{
  "n_layer": 12,
  "d_model": 320,
  "n_experts": 16,
  "experts_per_token": 3,
  "d_expert": 96,
  "d_shared_expert": 0,
  "activation": "geglu",
  "moe_layers": [0, 1, 2, 3, 4, 5, 6, 7, 8, 9, 10, 11],
  "router_score": "sigmoid",
  "normalize_top_k": true,
  "routed_scale": 1.73,
  "balance_loss": 0.00591,
  "balance_bias": false,
  "init_std_router": 0.00701,
  "lr_router": 0.000781,
  "n_head": 5,
  "n_kv_head": 5,
  "head_dim": 64,
  "vocab_size": 8192,
  "norm": "rmsnorm",
  "norm_place": "peri",
  "norm_eps": 1e-05,
  "positions": "rope",
  "rope_base": 2190.0,
  "rope_fraction": 1.0,
  "qk_norm": false,
  "attn_scale": 0.125,
  "tie_embeddings": false,
  "parallel_block": false,
  "extras": ["capped logits"],
  "init": "uniform",
  "init_std_qkv": 0.0358,
  "init_std_o": 0.00731,
  "init_std_up": 0.0358,
  "init_std_down": 0.00422,
  "optimizer": "muon_variant",
  "lr": 0.0108,
  "beta1": 0.95,
  "weight_decay": 0.017,
  "lr_head": 0.00593,
  "warmup_steps": 200,
  "schedule": "wsd",
  "decay_fraction": 0.478,
  "decay_shape": "pow",
  "final_lr_fraction": 0.0,
  "batch_tokens": [131072, 262144, 524288],
  "seq_len": 384,
  "doc_mask": true,
  "train_tokens": 713900000,
  "steps": 2437,
  "dataset": "wikipedia_en"
}
Below are experts of layer 7 (counted from 0) of a mixture-of-experts language model. Rows are named router (the router's row for the expert), gate (a neuron's input weights, with its number), up (a neuron's input weights, with its number), down (a neuron's output weights, with its number) and show model dimensions 256-319. Each number is 128 + 32 x the weight over its row's rms, rounded and kept within 0 to 255. Numbers have three digits each.
After each expert's rows: "comes before" lists some tokens at least twice as common just after its tokens as in all text. This comes from a sample of Wikipedia text that the model never trained on. Tokens count by the router's weight.

# expert 4
router:118228090083097137189159161170086127112148103123126129130150180123164180160073165066120106127074137134099117139107149108138168116193118143090129093064098136126182136133083165116114138134168192
gate0:127151127100093115143089118130172131093134101165114133186112133114166114092085125134086068101165169108095112141101143115142066134100160168111167104154110136070167156100123067091177154091161155
up0:134085138140132193088170114155109098121105109126141127060139145133081200164144128121155195172107167114115106120171102196146146045131106167203126147099120101087141119131160136151128101033076096
down0:099124133116132127172120137094142139143123088146082155148081112112175137147158131171142161098128105160148165102164156120213169128143137132101086086088169159112136145148047122121166165119095117
gate1:138199101128162129144108101165086134092168072163113165115129131130115134138114124141183123179100163146076122127107116116072169110169192194145136122118058132125142126164144091123154190104139133
up1:150112196138107069137124116075158137156062109128104136148165099132141135145187155099100106125115135061104152097231133100159125154137058168078101148143180150167144130116125098108140143147123107
down1:136104128143087092180082173070123108074091074111180154163160153150128111126131157146137144109110063126119111150129111186126111182126150128094139089086096172087149116176132159135150102167144104
gate2:088117173118130157167194149126105115107104169153127166128085127116137104162100116104128139192082108078121136121099172111102093106122132094063144113159116128158148116168071108160175065121112116
up2:161158125172127160132198130143105202047178170073174143138082087144118169157163137133125138162107138170126122127179125070138123097106146185157157091090096114110157154155139096050139158160073126
down2:126110090135142133121135144107088170135105145114087092129092138143107139136098110103126075183099149126042130103169101127032136094095079106099217142192175124145145103170161166126152108125125109
gate3:131080131114138062143128092177156122210145167055139126162171091142148137092128106118142145108137117108100056105158129147088126165176113169136128142084075148146081209152117135128104098153121065
up3:133121093132189127106159143076069111143164061211143137117157160195127146126137139122125182113163094142099184116164066148117133088062125096161157088118146182180133120119122113112171177134121071
down3:155084126086144166145201138120170122119179172118174109188174126118093104138113132099154150100118112132147110117192125170137157177115121101107098077090190185196110118159134172114138165151127134
comes before: " |", "1", "0", "2", "9", "3"

# expert 10
router:138179168114135146203146132127096116105136115102115145128137152105096185161102154106110134137190059156129123115127176153096146111175203120052129175064056142167165123155176109111129068168139138
gate0:074110120075159072112163119071113133140114182188165125122096085118120187112121162087139138132087190113144093130109083109121132106123195128075158162132093126128082100127160134120143083159198133
up0:088191093112140136150125084167077149102071166147126104104149164062117092093080109163115050181139153114143099102122130128156118131095144190096128149142092169073124142128203158138106129142101057
down0:047061070164148141173159157119145172148156177122199085098118092141121113122102123112085135116163080106136133039056145070112122155166110112134114141134110134127180115183174181127071201158082143
gate1:207139128130130177154146171120127150044102139116110104114101130113137127093055172114122111130114137143076160128151159177078126158112166125060124141107156130147135082171120142105148091124107157
up1:077164102123175145131165121121202138149093120178153097140137082134131135162188082098124211124174121137148116103203141108153142093052063156121127109135193163111129135142116128142120156088159163
down1:116130104069102123113130117147135090132121073157133140126094124100181190132161143000111122201093176141108086108129144133141117172143141092086094147127105120102128150160156151116142093161149136
gate2:087093073175094138161129131120108132110074141138110174080128091138057148157070110130125082152141108107153069142172107140172073109182180127181159170145140102094091147140104181078120131152112099
up2:062115161109165101143163071147134103116177123150138162113119103121102100141184156170091143106094109194168055158200103092140100124141075155133124111119139127097127054142171106122096146131154096
down2:126136173077087136164159152150069208157142155168114152146190135087071087063144152041153078139116169144138161110136179137116115135104151097114118123156144141178117129105152161123122092221060148
gate3:151161170167099129063107119217116156129126101163112113100100165084105105121127113081082145106088148125148180149172134137098137121159185193110063139128093142095074158042094155149113105133128102
up3:103095124112167123139168182190105056096172080119127107075142131189166050153192157104158091138138147195106128123127150105212158073126083140086104146157125094160140111189078081148168121122151163
down3:141110155157092141124174112093090141157125179088180130165131097139140084117131113118070106126162094142130094144073169201151177162084198118153172167150157128182125112093075087161166101139118139
comes before: "0", "9", " |", "8", "5", "7"

# expert 3
router:091152075163124074172134095139165052099150174112116173097177129149136093106104126078126168066165136169111122108086153137188138135212151179122089106109184136123127160155063127079174133088124140
gate0:122156119196107124127078189135094112102123136091038137128132098136158134132121151099130124141095135091152133110128141107159134147125149105125129127093118172116121122135129107108200112131100139
up0:151128119160110116146207108134122107153133103122187190104124068098099089093157155092091087107110175128162084172130118127141103148120151060082086141109144107191142172096175127121154132159084091
down0:120096167185103118109066154140135087124122161120123102157150127119147115122060095082146133116113134125150139103110145057156145091161178148108125120181083111183100128149116132102195104143121148
gate1:182167138115086158119121156147154096126087139084159188111082117193118102161114165147162102152118123126138159066096105093165095164097087105092087129106107022105157088142073244131149132093140117
up1:185106161181140145086084178107116173117147085072096142128082121190185182137156117126176128128177141172125090122126153186127111102088145114114121178098073113125124099118110140176129124121151141
down1:089081154163099125167144146135152149104108147138124139150104172102116111109098043142078152186083152153091088122127068049122154123152156171125152164154116122128161121063124106185117125103150146
gate2:171152100081117110163159182104160106147181161138167101151109080157156146125131104160115159116102110129110089212112107167134101146121151131092209109093127083143060153179146150116120149136116109
up2:123114174092099148108169148129147163154155130103161133141128159155149170115059196167103108122069157148167071123120123142132119126131140129162123108126121145196120177214112093104085128190178136
down2:139125077123188132138189149156133104115180136157176156099121107122160124127141092149096134158090124101119047131139112117125109179116136143150165099092113042148204104125100190094070184164154170
gate3:156148135109104102141148114161120152134117167136155142085102147149107120131173089179123163175148066085145130105053120096162111093055130113169120129133108132118135060123150152132113123134146124
up3:161208163139134143103087095181094161200134095124150088153127177090152144124089113147195097126136129089165208128137127133128124165134138139136141096147154169097114129121100065130107140103164124
down3:122095085131127079212132098077132154110086156129133160121153080062153125133135124163149177113143105118173083123071060123127078101133096203125058158131116093168147123102123155090167075118120089
comes before: " the", " a", " in", " to", " by", " his"

# expert 15
router:143132117098105093152148160156158116057155111034148158057153109164097138058128145144097129147109064130176062105079128125133064111145121158112128148116098168152125088117114133129128131147088154
gate0:184112121119128161167144090048078164143133076165110168104105132136135137115132139111114162121164161076132108084141108134136084086123130155178128113124131159148096079112135110097148190105118139
up0:161094071118117127082184058092089125183127109087165197177132107083112118096156127155158207150162120137093074096131147165177144134138139087151165096146154143101101075176114114143112133109139089
down0:141153143130140103136124198083193110136110100092103075106192103168136165085173159231088139152133061099142143139125127112193126143124128107145151115108145118174166141123160104096097148135140204
gate1:101143128090114079060031105145158103116165115078155109097199153107114114097109170125132115137121163116100144062099120132133117145117121190201211154115136112140169193164200166104180160142121126
up1:110112057117187120077147187142115117137164127123055203103125138117110185083096151086100159106089086166089110168075108085074129118150088095154102155129093173118120120134100167103052093128107143
down1:109108102173119138112089165123161116102118140186176120125112102117160125132102147189145157132145108172101083121129141070186062107115113141113107083149164154109079159128164161159106129109157142
gate2:184122058085108079112150062127136087108193131108184145105106113125143137124099088159116151122114082089149135167143117140107030129171133141102147147207095103122143106093086117122120086110095081
up2:114149163166116135138164095116103064166103146161049130136079067128101132148176122162096134127146133119095110120100111169161158116083114149134150202136149132137168076139111136089118099158152148
down2:103096086111102113101115096171149162158146122109092109083108198137126088099105135034126153131136134140123097127151132138194135092146108108131085126147148129099151127096076141083081089112147087
gate3:110120122078131125110075096109159129093129149161140206108088098142101132116082074147118179124080134114122129125159173148112139155233135131135102121152046125110147177074125150187169084067095133
up3:104140073131104117105115119138161103151113188127183134140118147083127129156180038184186114140087194151169091125143162120171102093129112110131165106108131057137114167077081113168100161130118097
down3:101085177155147105129123114102138170042132142134149155148128133076128151116045116073096133130136096110142089150137144137064139109175105152118098151120094134105105077147161138137134104114108133
comes before: "1", "2", "s", "S", "A", "R"

# expert 13
router:108104201094149130127100144075154118158090115108125185093105139084114104117110152113140139102136123117150167164073106111077112114146197141126096140114132165191138134103100113109211106116142088
gate0:156173165145141145156114080179127144094160143137185140165102157129154127143136095092140162182119208100143149124152138192105136198071148142189104123156065097188127104116094145077116106086121125
up0:152081092078112073145116085101107163160127120100111120109183075139163120170095102159143115183094161172075123117153164188129159106100167179139123104142114101167144172128094124126147215127137133
down0:106111120118121123103105123157141092104092131192144064124181041133151180178181073114154055129148086128098139109154124144126141104096165098176124140112191134101131154158158163122134108175158069
gate1:105110144121159122154181096135155151161086041191078162177108136114161144093124182141113140118152157120157167131108131087169093161134125093113146149105122164033145128158140117114120099143089119
up1:110122130149120135141128181050159124136125124108090172079111062124126140117153166119145128166154122140118141111142071152115097110164130167107091153112125166086095105065131063139138152077123168
down1:091112075092111097132103121174091148255147108119095072152113186136082114134134111101169143147109122103181081168128090153153120068147146133134126124116124099078143121141113136052101116135135117
gate2:198074120066081201133172163132143126112098093074169105091147150170184108145104169129071164157075128095165122168152136097143147134123133123132156132109092122135150087104187134132121149120126097
up2:168194141175094128083080156153106175175123123101105141152162125151140078186124098129139093144153075110134153133142118107100127069101097109137097099166122130160169164127110096148159194139124133
down2:124058181119151130121114140167143092158176102104135145072115130134126091097148067088145194151059115147167128107111105089125105088120117102177117124154081122170116142131122194113176122099130085
gate3:097140144068172149116089116144148129121094119214070155143094153101103143086146155165117143099116157164129124096069162154118138136142103115115114077156120131115159109190076153163098111139162090
up3:117070153133120118106121091168131130151167092114121140160128144180107087117158191100123086147145165149143161108127193153093176108086123098138101167133115128161123161113136081117086122078132123
down3:171111115158150104077153138134150092107147049213073175141149144108151145113095165194120070106156093159134131082150077095112080165193129141071091088127130199111134132161133105073146069131096092
comes before: " ", " first", " \"", " States", " United", " A"

# expert 9
router:143136118142117118135141164115149051143102137057167156115180092137143151132101176109046132036149121159126142117085141162138146146176153136158067135133139145168127118158119104135164126129128076
gate0:196137113124190162152061118114095098122107152163063140090121171130104143123169112176031128083149119155124124156151124139136154117107178145150143147133099162171110179090144140148144083076128113
up0:125171163153076132091136169123140129116099146104169104134122148135118203078065116089094089123133114103162161110128086178110153119118099125146124154106119214094094136188129143111136160096108165
down0:124141068147159115128170127155124102155101118092150139172167097151189032139129119158143159175142114140153098092092110107084144172163099153111117150129123079083085140113100112124090146184176208
gate1:166142133145191157114130108102067120130092079181096143181158151162125115163129149135102163160081160165108095140140142189118178127165153112098169115113158050159161143126097100123126074125055122
up1:088098154094112202090121106166142154164083140119106119118163086160168118130114104135151079121117102114191154141067141092108072106064078075155140099163086204164113122104110127096136112094148103
down1:109073120093097110154074129158166152089165125126163173092133170084156118174218114110121122102123074093144099147115093074131105109096203082096138168152152120104152131095203156109080079182163099
gate2:078122125143092131140167111128102155089140169140147124087143150123139088132110134128115131149108153133121074187047128109164136096115107152139173119146144142122149146149139066065162140057091145
up2:077105125144121117117101087147123117116054117128170059107137128220126174089134064076084156138119119165085113123051069135158150123067092155172125144053115149160150187147146155089163133112076168
down2:102128128108084136081152161125096084140199106125129081189152091115212122112103106151109138081097158129130135127129113093138144213141114143097174066122096113188113130107143153125144085112176172
gate3:174179136171108121123132131109129089119132083113165101152122168200146158135178144128134102158158176165144149116167124097125130174090117145179148129131149120059103212178160104126139082095156074
up3:092089093078134197089131167128137131159108085115107129178127106194123111149172106095130113094139173090110144166115166164199104085185123110164144141170150101145104099111200092162147139114138129
down3:156100174143093118125098111100098184133127171209054092162120129115083147104096180061141085163141096193142177108127099127103130182105117164107133139117186185116200098158135089132151148151099182
comes before: " the", " a", " his", " be", " an", " \""